python train.py --d_expert=48 --balance_bias=false --norm="rmsnorm"
Below are experts of layer 2 (counted from 0) of a mixture-of-experts language model. Rows are named router (the router's row for the expert), gate (a neuron's input weights, with its number), up (a neuron's input weights, with its number) and show model dimensions 64-127. Each number is 128 + 24 x the weight over its row's rms, rounded and kept within 0 to 255. Numbers have three digits each.
After each expert's rows: a language model's description of what the expert responds to. This comes from a sample of Wikipedia text that the model never trained on.

# expert 8
router:123104151142130107111145131071148110127106129108163139181129097139118123095142121127108134111140139095157137110128140124092135093142162140122165157099122138150111114102112151105115102088088100
gate0:130141136146144131079119147125118163073125123121129132162142138137072133128127140120105119109107139144118125111149137108136106185130168127105137133134122161110131141142137173153174104180178127
up0:123138182111124141101137116108122165093161160109117120089150114122086162124119145135088133156153157146123107105125143121105126144160144137123191147153143142109090157100156150131165091123138145
Naming words, word ends

# expert 17
router:064147097120105131158078142149097174137097136135149116115119101095149122149126122085159139134161111175152123168129139148152121157128129123144097099136103123116127173156091160130101158172107135
gate0:140165121125172148136143169181147141115078104112126082162113101143147159140144142154135139094175131141102129090154168198128111130156145098126140165122125157107169085130090123145123125135116140
up0:151157140112136119133137193156144144117132153151130065131101109133130170145116158121138127094125108113158112087166156173131090101118122096137146129152123133140132124120106150147113138143164118
Word starts, table cells

# expert 6
router:167137112099116131112095101129157168140189153154118079081095144108164106168161113112127107110094130123144183155109097067107126103153140121130188115121101127118122104129148140147144138112133099
gate0:124163119119083124092141137125139122123126134158166126120107130175136155160131137124140126117135176111125167133102161149105118086141134140101140143140146095097112161149118161128088162130141132
up0:114144096103111118154103150131137084122160107165157142108120152140135128159151168099097090146114139140141213148108136154128083104155126112162115148089152086124138185141169116187142116105150130
Mid-word fragments after Sh/h/u

# expert 14
router:115094107145135138151111146145087130135093135134087166147096110139125123130106109129144140151142153161134120077088118115145131102120154132111104091146136107118140093136138156080092140089072154
gate0:115135113126096120094120127081141132135075075131119109099118142088150150106104136130150141119137147118133113099109132185110144121119094191132141133168135134143118156146127145118099117140125190
up0:150133165121118102090100130083170150182130096123109136107114110127149091116114116119117132138163123115135136115098113154129156140127092187123114137170106133098134138161107122119123137118116153
Vowel ending pieces

# expert 49
router:138099165142160146183131125159101102076134140149131147100136129107099162118096118112087156139112123112161099117131111150108175104118119176136084145131162094151079084135166107148091195116133113
gate0:126116101114099138121140109139117190132104115117179151159118115137090137179141087122169172094119149116120159101159107117109105131106104141081121118137079104145136120070116116127168103145102166
up0:128131130133151127132173120127146122107115120099106108129162103130131149135146105110092092139125204119145179153153111137127085143090129082092153131117101135137131129143152132081129125146146144
Periods and decimal points

# expert 45
router:131115096153165113153095124111155111143125088165140138119132125139120099106126082078184115162110170147130154159082138050123140120118167136116129131135138118093143108167146108132123092126125113
gate0:133071139150126130099138136108092096107150094105107114145148129174166098122121105169136130107175156143147142136126123118120130118109166126091120135170102108089140171155114142142145106150110121
up0:091099148143150139121124141129096099131165104110148128111123170164149105119114135152137137101158139147142129132136131099113131129131143131089116093120099144107139175160072140141136086173105101
Foreign and place-name pieces

# expert 13
router:160093149127169154140194156119133119107133169092161201141121127127120101112106126166092144110130089100096091110175097120114126120104123086161080160140112122162085099121142145143113159183155081
gate0:133139126160127115166117103142123129099133142152113142120105072152148108153118143143170131138150102101107151138159126088126098167128185163146126174115130163148142150157176128087170098146122120
up0:126137140148127103120117119152164063115070139133138118113161113093141113146137129127147123137156097110140137134136121084139140147145181123148130155139103184133121107132182112097160098169108143
Short syllables, table pipes

# expert 58
router:138124142122125150095134137083111132160091168157145154134147143111124155117106091151073163136104118157145106141114128141095120135149094108124119107122137148148143121128142178135111122141145123
gate0:115105127139112118150139134077121148126102148113117140142129126097147081143087112138167122118115113098129099144121139104116153136097168120178126118179131153120060149132150209112107127177138094
up0:108156140149129131139133143105154138150109169095081102140113109125170110139086110126125162144134107135114122120158142126107149149109124104139145063142125100143100184125123200101106147180129107
Early name consonants

# expert 38
router:144114115143101112148138104132119158106118131138134134125121088138133149104085125124068182183126113072077114129111127122147124161142138122104165115187173132134127157138125142117127158134146081
gate0:140113133114135127135153140109111163123126109147180127114142092133146111175115126127148132118096133137163142112101130128125136187111105147123138129109086099157191104130161150125153162099162104
up0:133108137141091149156185152148138148102121159121112105139160138100118112176132144162136091134081178159142107111103147126099110122131110173153117129113096125143135162106169151081115122167132148
Pieces after capital M

# expert 19
router:146106127128116140113098160106098122109144153114142139102174133132152107104110081101139157161116134127143111132172152125149175094115104094151120169148117070126160112135093107090136125084153174
gate0:171100147140062150075127124165121106141122090123151139092113155136136147092109114147095150147151133105133135190111122169134153128145206135145136120126139150130117136130114120139138152134137138
up0:167095150163075130103131137129113117133128117172124172123133164112113138130120148130100165139140176118159125152116132168127135138143140106161134142091166158134113185094129126134159186138169153
Line breaks and title equals

# expert 41
router:120146103110130125097110140144161125126126143126048095132121089140159180106113130106143143121159161147139101121125139103117116148095182151108104124150145117114121144124102159107101110130087100
gate0:131131134161140147143151148129044117146134121126150141113082125158129138126111228126126127165149121153109117114121126143087113086101157111139139122131113138086127117133104143121120123133062160
up0:128138109160143162122133166109093099162108101093110155149071083146141128132116150121142153134174142130155137135078142140086127107105149093099107115161131117108137128147118134106162140143098127
Second word pieces, openers

# expert 7
router:157140139097146184131107123135144132166151119110137153136124107157121162048108108114101102108122091126139123141103144067135175130161174145160142119101101117106116101141136134124134082115144113
gate0:102120109147087133128160134106159114184137110135140118082147119098114150113146107129103112110125131165137115190132134112143118114207144143159125118133159136119188133124165143142131081168127089
up0:128113084122124121125189149149131133164132066139124111116079112151132127133130143145160124131126152166146142153121115108128126127160139128161132087097167110132165111121167133148132126135113111
Mid-word name pieces

# expert 21
router:141113179101152154115167099150146138133128131137135083138118147108169111128125153132118132158111159108135157145144097144160153124123156120143076109126085100120120093139093119113105141078136136
gate0:149120117126163133151113169090114110138113146137089123163116147174158122158111155126138128152150140113142085147123114155130108116148109093120141129126135099101106111148087126146138162066149132
up0:130120091126164133096133158106128150125142140117068128154126113138165101133091174144150120136154126147152081126124118113163110129141151116140102126111128095088122174174093125157162152123124165
Closing parentheses